From a checkpoint of a small mixture-of-experts model trained on Wikipedia.
Size: 9 layers, width 160.
Experts: 96 GELU neurons an expert, a shared expert of 192 neurons.
Training: 430M tokens, 6566 steps.
Below are experts of layer 2 (counted from 0) of a mixture-of-experts language model. Rows are named router (the router's row for the expert), up (a neuron's input weights, with its number), down (a neuron's output weights, with its number) and show model dimensions 0-159. Each number is 128 + 32 x the weight over its row's rms, rounded and kept within 0 to 255. Numbers have three digits each.
After each expert's rows: "comes before" lists some tokens at least twice as common just after its tokens as in all text; "gets" lists some tokens that make up at least twice as much of what it gets as of all text. This comes from a sample of Wikipedia text that the model never trained on. Tokens count by the router's weight.

# expert 16
router:144012154124116111111170102136117102100110117168125072147135141121088168165147151135139119140087150086098148154110108165105168149154166095085146072130178137137117124098186154091140135128173132119148145060157111119139170082120144084145159112128113138186085118185130058159096086129108098090173055172131124110079134114112115134189153127134138072224145117194164127149068120091134099122170137127095143097166127113110163187145111139112150097170102168157074094133113130137130174101124125
up1:109113077178165094091173120099087117108116169176166115140115086125140192115159180120145131141132101120093125147062089135100128150179152122103125121049109072125166091161143104053097118126115152176103109147164092138082128129124104101114151192158107117192082081080112162104141103196106147125114116111109117127156106159162163074199132114164144138141121051139206112158142112076188166124094147132129133094175143097145137164093142122175162124123109099103179150151119103176095118135164161
down1:103089167137153119175139153158099175144157164092157108161067135085162135109137163120117142113081195104137111163140155124118152139127195109105140098157084105114094075118076122160143106133144110123092086137110124110162088092136137145106147097190103116137169162127140111123123105155176117183176125195076134076078152120124188182090189120116189116113024067098133068149149106115125124120160203140098113138105127141153086095106153129116151098140170080070165176156113096149134101123091110
up2:123131186134114097141133128172169143151122183107147132098121155121200176126138150166135169126076081126102110131134169110125085074130083107183179085124096137098113133118142153159111134152110194132105078124127108129072103147100107167154113102088123173108158111156160170146107147141118091148196108109096183124111195152135044102140175109108149110151065118192076097194120083174124198116125090094144057075155159095135098144118177084133117154180156122105147138095121091153161125136142103
down2:146121184083145070077141146169126157143082151135127077113136167127128109171128077074123110077133139134104119157178084164165131113125102125088083198115128154162107119085112143204145065172129124065150110126120127154109138099133085128105138096121136121185134129161096132161144164105142108165128134201116161121087110103150160197097136129124158133111147105180122166157088103086125057086152108152091172157150151127155193062140086162121140140141151165136195153129033108086142120104127090
comes before: " the", " to", " be", " a", "ing", " that"
gets: " to", "ing", " that", " not", " be", " all"

# expert 5
router:170042157142157162164127085122066101158132153113103114097097136150124186109119084147083108136114158123095174200084138134104189170177179134095123093121155154104077139086097140102111116133160123140125111029148137146120151135105121117123147149162151143117093093127137089143117104112106116142139048230133144150107151155081091147116142132148146079193183111185092139139185119107147162105149087085120138104150107167107110128106114094151113118102115155149074086119113146107122214098155089
up4:181149159106142155108112124129096114128134153108137126164144138125153139118097157055151072111131138116127155154097108155142117122113158189168114136166093114062171093185150174084114117123086098098090165178127181108130139133190103158067145126076091044129166121123178160116043104106062121167091147131141125112055109138113079101139103130138083103026108146168080129188121114207149145088109155154163132102110154159137139127123105128187159118116154103122158091136135112142144127147172121
down4:170139082151180129134149129118079111129130038176096119091097128117170148166109100158086123106136080163103106105112130113133134155186115126132169146104124124109166154126123123124134195171133101141138084082176126093137110052148145117146182145063151143093190096174139096128182116129147124089068136167121084143117137166135156113146130150124144134064132101147096113067126117167139106114115083065170196151142097155069065127155141126117175161136099108102221197069135124109133117154150143
up5:128112129116132147100135103117146137148087179052085176110123157154137138156075121147124147109113141123169117141087114104120154145125111129146162098099162160083157153085099174113130103161128147092123133159137116125122167156112127130127113120087066133158030113144078118147128131128109136068075123153149125149103105164110183152110112155101145176162146082130120209161087113071149111148101103139104119195148142134143152130122150137205160122156043100150186091116076164106160145090169255
down5:166104087105153103155151185153161141105104125133116141143111120161162108125165133138149112167078096149119103059116128112138127152138064119076109187073145115153072095148170083132147148097094110154146088093065147134157152151127097136159105092106086160065153177145131176125132158160107116166096141079142138101128162166123088083130087125132156136074065162094139107119127099182102112155136112095145142189158093127174129190139147063150111093082113161159094148153180097110186066178183074
comes before: "9", "0", "8", "–", ";", "st"
gets: "1", "'s", "b", "id", "2", "st"

# expert 27
router:155064147129192150181152115127115121107136132132103129100079075143067152106169144175116103148119131142085148188121095161123126165123139103192125078129123129145117155089136158130114178084180139118141111023160073148108130085171095077160137106130156105159118127158090102105116124181079086133134081214100083154142162173101118096106155122160126142165118083117150116128145127081169170155181125065107119120121061173086163142097118108133106128145081138145083155145115201108111176137143105
up31:136190159148157102109156113094104132117126137115111152123126097140094103138106174085161111170128155130094123106121117093103190119141066141086102118106121112184177157203081163083126121127139148076127086115095093094086116091095127090212125138142136159138103187150119096163143071132152123131124149155181078139186151137105088097108152101123203084150074113158132086153053104131135116111125112159086103100153107136189126149159182197187145143149108082116155080147120161135075077170164142
down31:101114131103140141085122118146117177176117125082113130135107117130124100140148107105094174123120137163199063065157127158167101190124237110124209101157093117079095157110145139124078116087159092131107092100128145079107091129143144191169123194044131118137149163109158158117077192127126131111119065117110093127069122086153161138103167188102134151099169153114132118131192180149128103096144125140136144143112085101090115090137134118070137155113148176125110146152124166100193127113124106
up32:165165100139111158125094132062107140154125174129072135110151156122097113155092134144148130134106160146118137093175176048127150124166099118116086088121125141119173185176089161069093110131116160129116098146080134144103089108139103051119122156083155118122133224102120157146151121161125143142086144176083148122093142146161166182137122067152141134094129086137089232108076091131169169116112166221143112120174143142144097065106154141074168102145115106162134130124121111120068130154133141
down32:084115143172137190105108152153172143151076086165126117145110123123107120112149146136128100157147182141160056098075129140119101120119226089178159090191134126209112043142105111089165126153157110103150088107098132056192136147176136145123150098139124173117099118180134147079117101091172057152118090180092083166141117127150121138159192135158119173162126140126118143116112172112100069149103100142114124105096092141075142091136104094169095143151145171059119138141100129116147134125116113
comes before: "-", "|", " ", "=", "The", "=="
gets: "\n", " |", " (", ";", "\n\n", " |\n"

# expert 4
router:161019159162079114119174100132122080133148120157150157134175123159089116115171129171143124189123096100111200175125112169093140144163157134126143076112164109161098067101131096111143142105160116141122108072181107122127180103176110077126150117170113084190094104173139093122082091114113120112145034178134089167099138140077137082124141151177106140157119095155139140146191123139087139134144150115092100145103137117100121168106098123146097108132081154112097119142149116175131201142110050
up32:156159142122086169138103158132079142147141071025116122069129120112113116102160115130134111114147100157102118170137151131131133158124116113157027160145145100155230089112125145105167166101141107135111147166082179071160163116167094150126107155145132091045114125136146098108111088100123164100199101140154149137146084159158169138128124092128085148111079202123161191157131111141159156094102136142139183126157112174102076156134118103092112175060141173113173138124095140090115101125147116
down32:134170174150102147134142077151141146072077164183136103146174135140130141132125074100141140167172162125166148119169080128113124180127161170100183125081087145099110138130158067171123071136035120131157175122180157157086127066153091127116142169130155163121144155163159155144054116118116136126129114128102109176076152142114110067187087101110129089094145142128104085083102137165099148197118101059109110108102103090124130127130147138081145098177081056131117141097134137153175121167151101
up33:138120204136125145128137147111134101121194172111156124212191146128077107112127147089146101186126153085137088093173198113095148125153140123107168129174146114102091120143090131137077110124084178121139086092182186092126087127142134179167142149139119071134193103077149136094140149096110099077143109085171113134165059179135087172193232136152117080117106142125101122155130131102132176139101142138144118146134121128138129157097083164118146114162080104116146071104084095155147156129150136
down33:103132168127212148144156146135129139178061078172092152143119162104155105114072079193066138135129087130112071143106144134164140164150107139120090116147074144070145108140114167126155129116173139130142179143143093080146056113154128148100155126151100129140085085125138102093185076119096137157141195085140120108094158112097130090135159140054150152086177181110159169079105118150115104148093137114165128134093125160136131182107083126078112175108165162200056091108170125149115131144116113
comes before: ",", " of", " and", " in", " to", "\n"
gets: "ic", "ers", "er", "ation", "us", "or"

# expert 30
router:141044118138147144111162099125096118144191136097126083112163128140115179154159109170051133215095143131084136174096128145148148159183176085123106097124166134159124124109140116134122171135173098134159109069165106146146133128172129070138173136153107122118105101125098127153102126192034092122151071167149113140086123149068103143120138140181135108192148086111144132106112124156193122073171098094084094144153058133157090133117151115121103097143075138126142093159166174123156149080163095
up5:108118120117153131109091118118155111142158176116095168137154211114082126100149128134125097158157102141112150137121138112163169167063126142143071162125092096086055070097109128166145129087128098154083137143134184104175130095156094179091151184084129202068150113130123149142086193171157034166166135102161137101143191123134136102169098129129086130126121093084102158117150111085161131116052121114106177155146173139145141072124148109100146138167163105180112115108077110115164143085097108
down5:048129120100207141122083162170100138116092166176105140155152187113110149161177123143130101110089154124166121162138079073095127178121152073100084124120135110106175046111118102109085118153160064131136135135182149142094125157165098110117118098165080169136105134117115192146148214127128108128084128147120135142157139103138146137102116115088141126156154128145077062102060131173081154129129126130143163165114170141091137099163177156129147115063101128186119150166145154094175058082146136
up6:148113157172176113109067090157089153144145149084136110139122116170125111121086111151126124062102037136112132151100184129141196131104097087139076154135104120145117159133070122180126178140121099140134116112126111113193122109101145171111193117118095162103102155164207144123142084157128110165118115126144128127112178217108158142122074069155152144128120188180137074201094139147113129113073160178169113064082132101111133109137128075114143130103136119128154103118102186140202144133154125
down6:166159147184128063183076169136176171173109146137139073097126133158108131133103061166134148096122112117177138103153117155112162147142158082117160128124144152123106103139085115155126153163183094106171142135145129213155098153099110167101111172154174140145142164113129119163109139174154140076084151071099138161144133117124087190126098079125067074159106170134087147154118139124087176109106149098126120109095115153143109148133158077131149121122125141073181083101040108173069114059097085
comes before: " the", "9", "8", "7", "6", "5"
gets: " of", "9", "-", " The", "|", " In"

# expert 24
router:170058144141142125151131106139130109098167140171124091116170146156092154165159133134111107181070131129078189168086109108105154129166166115111176070116140141144131134102136110144120144102181158153090090051167132171136120135127109067141121084140135075163073096163089109117136111131142167115140061178106149164083143092100121111113142128156173099125130124169135126088136171118183141156143142090099110093142102183156169118107139101048081116150080195146127066166116186144128152130178047
up2:134161155137175137086112094128200073119155147188130111128139133067202111164165166171128099050174154162158119097113162124148062186155136168116141142110143077167165139140121088068081085153138132134141153156094102088085092105141091089177134083154109098120124121032151162138125163114152147118130138130154123115149078156112136094076069130127102137068151109140163159115094084127104129139107155154153134149085116147149118134146180133141115114164125155180153183062150053136117112142125094
down2:114176109151106148123120175148094175198179115094094124076137099142112141114158128097192124120116098082053209100124121097170189137145136145099131130127138120113155125136162123145077131095043163091125171132116134131068125098167153139063140172085130104057110120139128169154108120139108129142128151203109111133109127171153126087114145116221106126153151078190141117157147141114169126135142144145109108076090089190117135126090109097136103166117134149150174105183111144101117087077076179
up3:146139108117164196083143103191138117132065123118085147169125098148117155118080170144116142178119159142104091103137128115129115123134162120199115086116103115128138144118102178207158143160109104161109196162118106129140055117149060100109097121117076153113177110137107132142111170097167140163071113080138104095055068106126167135164068136155224163153129100096162139088120154158113108153083121152145100208127118091093157123178149123117088126127092087107164132107158164140116122102124183
down3:172110183133123093087123123117139097145090124107167098088195134153071125132127101130202140091108125072096110143083129098197227161169070103126102210090111105124154155165172117151098125180147151141121101183105111158124088120146167163122068114074175112174100091116118089109135171166123098099150120120089103161089162128117117184148063102114125128149125136136108162134172150114101136149157178078190143129110125144091165100106084127128077101134126130155132180158148068122094098119138139
comes before: " ", "ag", "aw", "ak", "C", "/A"
gets: " B", " L", " H", " W", " K", " F"

# expert 12
router:156035121152143126160108110145111069115156120150107170157132100148131180108123123167075103165132173109094199167110126158098145172115165135121099105106126117147172097114122110156084130062143124137109099055122075195153123164140141094144193127133137094129105116174093081172092063142080127106136031150088197163100124145091068160139153148131130108206103118149137149122140157137116135117117120090088087135163123152093110157116119100125152120184075182152127120113102160119111182117171108
up4:143112079110131191133116153135112100156102108145113055128137174134148186184159175184185128161123160096103077156111099163169144140128142147090143119091061117162155102120078122167156128132154112163078113168098060109065158158136135188129101064211109157137182081155037059152145117088155156163174150111100151116126160129167119124132097148164122130137164127102112084115065129112111135078135071117140088107117154174141152146103151087141124134162103110129076119150089115130130146103149121
down4:162104100065140088104115165127141076128149134113138117048135045069156116151116135153176096092074142036135079104132113135096122114130119085131125105098155155160149129154114135181083146207115122121114179177113152109110164129104179152132155179109187170119131100124142121137089145133092117090104088074123091158146115124177180108137133077174096137117119175140146124164134105157112108108157104175130097179183156127164150157197188122129121080106105099097133185076136117148109168119165158
up5:123172080150128130171146159067181073136139087129173083092109096127152078144076102122093096089107092121075126107154186161173163133140150125080115151089152162121175119123070121092154110197121140100060094148141128162079088142105132119091107113131182161117112123127114082143168064144076170179100149135117157140121168152154143100173113200087168102146119122119130188143078110131096131154168075154165111089149110183130138107163137162120108109090123136054150161168129114135180155086143114
down5:149119105094130178152101172167112131132126138130094114149130177112151105112112116126139110160086088151130175140179095139132104118133118164150110148086134191188125011082085130104173106111150140198138124133139152076136066036094137120093118047109180197111157121180150190080096117111146174158154151103128100131140094108162106081118173089183112154157185129109174100151082147082141131148132150113111121082135126122124121168135129135184114118145175095130135087142119116144094066140121129
comes before: "9", "8", "7", "6", "2", "5"
gets: "1", "9", "p", "ri", "P", " sp"

# expert 0
router:155024125127136166203136074146109093126142123127153122170107148172124140141135147154097081133127148130106190183105109096075132155126179119111155077138098111148125119086179113122139174139159119125156150020123170129132116124136163093062137101138105101146128102182086092063078089141108129125121000189118117127127129135112108113152141119129154114191127173151110137132128147120188146127121162088115131157100098144069132137140147111111099145162094166121079126171146158138121186101142088
up4:129127110147139208112090153090107101089120162086137089129170110147110172110166162135108099137137107175187142132120070132195074157126191127160135134124130142177079189065168108154116109189129121118126162127134149158147105111131192091133157082098079093181138121135129158084123093145113147145097112089131127086130162148148140086188141119106114205131129158115082102101110116154155104131151103118155097149157175047084117105155096135171109155137098166060071117049130115134103169124165087
down4:133133141144114108136140144125140216162157119127137185147163152153166145129130129136165125088096126130083083143141091128080191134173074098100092184098120103120181120192129116125115115040144161133115209144101108143122151145127050175090113105140115126096122173110127103108113157093200124097127142115092069151109108137106083140091118142083135140076145098202168197155107091111161113122150087123057117159065109132106140122142137130133140072101196110201177122138099133153127139129099123
up5:064136167068138163144187147109141141118186123130117196063131121140176149082140185127114114133068144106110129131146108181113105028094084186125099136115122096148083123145097129147171114110129106183151119119091160142144143169101088139120129148116144106086157137144170105090164127095117120150103085178070146117163116183140129081183134148134089135104102120137116092117091115173065136143123188186087178112102130117126126133160137144136142153159031122159205145145115130069171107119158140
down5:165145121197097087107098139158140134179156129166068082160116155073067160135099083103135204093161104113119061219131124104179184183173108078149144143076093155112138094125109128161097177133146178160123132133115084105137164153111137165106139106132117124097150203126094146092142148185095135103153137054156128118067117134120109134127137141114171109141165111111159153131109107144174134064121108087170098149148080153097098099098102155157084130086212130154112133093149138126120143119120122
comes before: ",", " (", "\n", "'s", "i", "\n\n"
gets: "a", "o", "i", "en", "y", "an"

# expert 25
router:169052144121099104141148109171090173149145111115103096157138133162135135152204147174109119129120124131113181162115100130090114131150148124110126027104125109135134093061119164124133131132189147136117109042113113130148129102178147074090151120156164132128078155167146104095102127155051087141108050204138132100106152108156114086134108160185143077169136144110122180147091088128176172137182198072112130087160101109124148143113110133148138115126122162132144116167152142109088205132148088
up5:151159183101140053164117095094056121085146107137142119162130088130087118157108171115108107097145102141132097122128094098197159101174153129077120110148138180162113157102091116107154129059077108120136179110088126164145131173091121149200086125151140137105168173152075094174152168130114075155097141122106172140172106141122113130131150073101075189144108143145139135129090144099134091127150136204137163174106118145114129176151083054093141127133165108198100189178150105123129100097147170
down5:137069060105144089154113141180121117164117151073110110132146109157086095166174131151077099075145055090125123135137118122154110146134130133141067094129128189126176168107139129157129113122066119131119142157072131145135144139136101058156082154176131147115074100085209198176169129116139178191184082125087103084113105141173116180146086140155057123121124125102134096165094146156179097111169132165094165100140161070113142127120098139130163072086100137143150160137151144112114126165133145
up6:084116173149150161195075080146081094105101098173076089102126166112164182136100090120119089117126120159131121106046164165150131096135124168080108154157120103148160137102106153191160134077105146103160087097114051068149164075157151143102146129091127088116136161152136152138161123146102176148173116174143122164081129152144151092088098115171159137213134162056151139180094142112156093162084109102059152162127114126119133135132089150126104161093129117167128161120181156111118108093148168
down6:126077149145083172104081135129191169106178161098132105146097071120170145142123131121186071085097144200088132157145169061107112140133121081159131084095118078178108138172161122122124095185116180145065173148100152159150121135060093205090120151094088143147070119114120165116132174112122103089155124079102103117167108105124113167150192164144126135116122160159116108119137098157108093191151128179153095059155115145110144117115093127148097093136169159113122171128065112129162151141148104
comes before: "0", "1", "2", "s", " pm", "th"
gets: "0", "s", "on", "e", "ly", "le"

# expert 26
router:189006154169131142157193085126115153146161145189114137105100137165163114156143124133082154138136154153047159189098126187103105160161131111116088087122127106095125140119132131134177143071170112134104099118131132169176162126150114007102097095127084145125075119146081091130124081140130074129123069193141111151107131138085153153114110095095162094159129094113127119120111136106160145142175133098156104110155119131085124131161096115125136104093097145115106173150199137128139132075143090
up0:146105151148120171098132151099098157103127155082099178098164161081162077140189162142117142119114190135080090100046144182108126135165100115208129139177149118146188139143136152131132177125152079146134133130133126168114159098176061125145105094104061185106191125153099088145116090083160089156088144115094126148133112108141160167080173052114128104136118178080146110096119151136158168131166202140118122093136145146120130198149117109071167118093154117157160113139116174092123088111129107
down0:128153120120110154135129097116126125104135117114159074116151105121128102144137123057153150154144118147164000148155118191150131118114113162132160158103147112129073150132144105181108083094118131107121145122102115124159128166157160122140143119114116178094106135158157169170142141147123154136118112094134137128126092119143123158123122096169169135089119127160130098088163098134109156150159110110128178106117117162128130090063110145143119124090120106099151173141129131204160000128074144
up1:157126181182124075100153090182137154144146103172065158119118157164054119135115136138195120162152143079213112122094062115143096121125164115152078145096115077115147062145109164145087124123129166198079153139060103140131106117130079164088138168130138158101168132084134146162139077130154091147167112151075092145164140150135133075100118152116103134134099064097169085107147138118137183114135177086093126128131131142181095130132183160143153112104092147054146134103144166137154118111161162
down1:095172138100135146140066136155103145122097115130135142092120152138162129147132159166159140107139116127208094091156145116153125098131092175124107144155111106079109137148082107084142139189098125121110168088125154139147076134164106091092082156063088050111096082089149118106195134133103083138091141122159086144167088102134128135164110133114112076128144137159191167104090091129167039125150133204148134141110170201119153122162107116094155092178169143162076127145167145128077207172132152
comes before: " the", " ", " a", " his", " their", " its"
gets: " in", " for", " on", " by", " at", " from"

# expert 21
router:187038079123097137122154115164139109083169100182087130137118079172085161143180122158098103149121140102085169164086152141121128132147169161081142097112147138164118156067144133145074148120181117139140096057157123142133125104121084090153129119121123107100092121181085082192089102155135081110142074188111130136149160123089105144148142112195147114194128149144127168144105123129150125163172148060091107125125109150113145098074112104108115113133053178163134107153152191095084173142142076
up5:161165124111162139122061124164155062136082091090172139120140115071143151132091138144110152049152077149068099113071086136093140176116113177081185123161142154177164126168148126100127124125174168187084098149146149137138137105167134162136104131132092042105127158113107171147053131110136165144095149177132192117166134116062108128110095174141182149045127080107193083158098099110135138097131151128132117103133121093128137130188112107125097152162111119080143129153118127083148132163111129
down5:143091120148106085138175146059132129160138200119146122147139147147164097078141128140071145168105082178127059215140148173168152110137122087157112165119127173162095092118124128148155227132136162121127149158112094148122143107107153161106098106121160104143111111145069130164186090168154106121073070153135101118164121168093152080125108042112135137176172123147132173111069115112186097157139072112111133115101119187146124166103102145111102059082152117120102131124122092146125180125142090
up6:143148133097124141109080083091107165134090130152158142130132099116101143144136113158153077115093155166148151131151137143169144138128129129194188138150101155099112142157095115129177148109095094057039130142114118124111079089097098115139075200070123115140080133110195162118143161174106135184116146188102126140141166078105122112143169106167086144120029086075084187137028181144127119146123145115055184120139115131119104152145120135122133152119161089139128111144083126103190127135108134
down6:165143202178128168129087161147147105085111114112134129153151154119133125106100096131133124155165187146071086133086126166098147112113144122119105122071157158129106148073118107134126150145100141111191111186134136118120062185095119143091174089161138182090124161100130154117073149089201083149093148199161089048151107108172100172141160123101115110068174098120156115147150128161132121055141178113140133086142095149130136130134140129087143121212139153147111053082079146130084139113105160
comes before: "1", "2", "3", "4", "0", "5"
gets: " ", "0", "==", " sh", "====", "af"

# expert 10
router:157079111168118115142136086134113141122163110166114144147181106135087181131142124168089106164139120148080151167081130149074103131140169134092118098116113135136108150101124139132129183094204118129118168057129130126098093123182136049153110148137121073157118102181075073109102108158121081100146080215112116142105128131081091076170133099149170116158150117163167170115168127139105158125146108073119068096138084158133134110111078121121105095098105174126099119151175215119154225108132119
up4:124158106107101092055130087118185132147103115143155115125040159159149132099125149089099163131070111114094125151192188113123116088080127093168147180107093143127159076120188106147177122126141118115125088145172121121106132160122111135089121182171162165109150112139174147120069114132157179131109129136138136163080127109142108104129180171088139111130114147126092169145176181164100138131058152064120154202159117173112128099144122157102187130178137108117168175156106078155115116153059062
down4:124125204167131076186129103072099150107134100120105186119115141177146109165136098123133058088106090095169061166108083143189103163126114135134129043108120171186061126158151082205137139172133152144115143132136153129147162090141135116122174092102132142153107171164108098157184111112155125155144092115097136097126114159144069103135117130152135108133134105140155120125096111097062164151151132057112083135157119117171099167103084193120109156166136090128096103140112159179135189130152064
up5:145129162143152151097069096162006145064118148143138118138167093097118096126166120137116128160141161208160096111068103112136138143071128099091122127174077094197080056159085111132110150117164113098148167115153113113109157164128143158106162158080079182100092144152094110133109149135168113119141132109142107111149118122123139116196107137109139175082141133132185127124138097139144156170071160120087078133137052170141089149153179109195141143134133139156103140165152158139069157170122136
down5:090141103144100156148118176158099105136147075131187154219112103181126134103120075135100131140172141071088056156147131110170106101140125100122166164091134177182130133145098128099122141063163189103191141143174098133127089121135125145162052139167129134143186100143120114160121074139145164063144177116156125086134127066142061134126131134158101120125127123101080171127112159147065082104182097127153143113169111075139108128179096112143065106141129137167183118140118154129152079093142090
comes before: "0", " ", "5", "4", " \"", "nd"
gets: "2", " |", " film", "re", " series", " music"

# expert 22
router:138080124133167148172113117139070141118168120192119093149128164131134161141162148123100136174139142079081135165118158120130120126146127092159153071090143145121118110103116119131154179088206097167152146019149142121130102141125112035156139108155126087131105084170112088081097127189068082120158073235137106131095140121106099125128153133137144106148152096157129128182120105147109142167137136092108099081125084138091152157098106110105121092118090170132085140173109181117100189146132058
up4:145127133104133163114133136083137124192140114107179146141078100173156110128103134115142123128116114117193042155116110096125081169119102120159078161174100153180104141167108192139139187104179157158169114105161167137163090139233160146144128102104142107164138127193114102085122131163138074146059151116101168179155094168155154140132116104160124155155142153181138100106142134066117157160151093101143147122136084107157121188089113154105081155144152147131080147150105206088070135124111088
down4:165094124158145140122146164120140153155144155144167150119112146116145137152103108048126134149125119112138000147095137129103158108137149117111139119143094095150142096134142095148114157141109160117138116135146110092141115054125164124142126075117139154142129118103112107174098130077125121146129173126128137102140145125157123136125115104104105126149146157115157142155159128182113159139109139125116113140133164087132159102147074160138127111112141175141162087122113095168139013132163138
up5:168134147148115097192142102113117127097102134215128084120085123128171126171120091071160117157105088104132113131150099196133135118076134096121130140105083136153154210186146049152146128071129144152137117090148189136112104107120133170198061080094104110166114120117104160145132083112111173160135146107159164194114076175133074076112134133101102164118131094117127168184126114173102172106149107106133111135159130180100072164106195142105132149163135122167130168145125127113127136142208126
down5:124110147109097079109095120141145133159143125156159129155102100127104087178104143100117150118135118137161006161051126209138161098105163167113155115162158140111140096102143180169112091132117114084094066171140066139114134105178091119153104169127140142111125131126135101135066198096112162134080156108098119083112135080077100138143118214164083146121137134117159112117172149131157148135123141136142136146115176131105134049111138111214109136098182130143117101125144085123149070122155201
comes before: " ", " —", " States", " \"", " +", " −"
gets: " |", ":", ";", "=", "′", " United"

# expert 8
router:174015179116137136119131128103118124093128117150076133131121135123098154147157139126041114151119149137082159136153171203131124127123190135132120113130172125172105174098119116108129180089179163088157125084113071109123125148132114033083134115101111081160127119180093058057120115156122100144153086174157152123151124142106092110105153152130124117203105128134137157141178130166143137095119150087106114124086122140114190150162094120158080094164113175148090113117099193077158134080109127
up2:079117186222098090159132171136161095074125113183097097128096186142175128164146118154109080121146115171151121104137148113123097153093150126132121109160135156178136164133102107102069126113143141118155121076109107130102161108167104062107112164161151110177124151108110119085148130128125074167057108100148120082113119163103158198087095157078075133129084154070102106153197145163120153127147084089178150155105138196108141135118132124162195147137150147163180138067133157110120121104153189
down2:186165121122150097112124119081119138105123192144116106217161099109096128072112126170098184125101167100102056178145102155118102113134088139156114149093168166133152130166118115127113130130121075065100172140148123134122151184115109151106111165108119136128083132207132124144096142134089133077127145149095132147144149167073085106226127105158117107139124173112109129174102135192109143073112074152109125162156163139117135176097093106113138145076134163151132019183164172121099130119092122
up3:107122106161146107084127079133120136173175104102085121119078142125164118141115121116138096147194201108049155140153077163115044138131142144138067139149084098097112140100065098137083126167094128139109135140124149144096171067122056163108118175121116160120111100090149163123176128150130064137114130137159128089199088193178049178125109107070139138142147114122152180101117135155129127130107150127180127147142126155079125116179151145135181127192173117137105115134080112097118105089186113
down3:180092192081140108148123164135119128119148122124136118096079094179172107129132132148112126121100173154104051139166080158187099121167107131129134090113144143137078104172154100119095118138047154093047161089169115086085140116127087079096168110162108095132135111124128210170130087103132091137117136135148093172126117142139104165165133128152166100092127104088130131160155173158127146171122115162115072126148137110150142131153161150137173135141168085126178168127050191144175046114113059
comes before: " a", " the", " to", " in", " by", " as"
gets: " was", " as", " is", " with", " were", " are"

# expert 28
router:173047163115125134186112129154130129105146154152096094105109123099136158181167116148093120133125148119069149171088080164097147154099205103136110070115130134139084095101175113166138152160165108152126136050115097142095092153153138100119173100101111105172122156173092088182107121186072103113130073183132051164092125126110105152147144138178118100129153091147121072146124142174153162134132109082097106093141099130116163131115087143106129114083033133122126110139145158156112209132169084
up5:153126218106163161128112146158105173150096146065088129068109112101145152129084157157134023174132136172124102172107111128141126163108127116141172133120133144142122138123094134143178100105142186151149118111100078059098134135150052162061182063074098093095116109173152154142123165188153099071146131110111095158096118133137136178158117156163114133118108147050166147153087155126139129138116081108178118162132101159123174103090089126137152136086159159169140098138130196102118143130093138
down5:139114159160131110073063145115153094090128131188108118147145152173128095102106113181159108105182072090138073169150128154108074148139112109134164144084144140113110163165089153084108154134123113096152195118086153147150090095087149162177086114168193146147082135098148158175155103123155125123124162105122136126043215166076117121127150169168113147117156074175084119141076125122099166120081115146086172094108161060111118095194142107115117113128171121070149126122134177136118106119139179
up6:126126124137156134153179115100120158167071092170129131145111131134162137148072068106155113080114130124157162164130114127110147099149041141128083160144128132140077113126104134123120141186104056084143100145142130054157182166126175144114170063131114192146123155067133132121107054117159154140118122148168097081099139132134117104129156090169143123129163111190076101117160107134127140098118150085139078125156148071186114048066140167138104102173168116110146105061106158202148147116108157
down6:110105089131133072184139164154134152148096123172162150088151108146120142075179156063165166121098102114153089110155106128104129133143103142146082151086170175116095104147076112139117169165155184142147038113108113122156114160128140129155035118096114116124121150116098198145090120169141100111112169128074067149144132091121110147134162108141132132135125113090097105152199102126122189117176074119121119108078142142161112092087107122167132110174146120069186068174115137184152120137181056
comes before: "|", " |", "–", ".", "7", "0"
gets: "5", "3", "6", "4", "8", "7"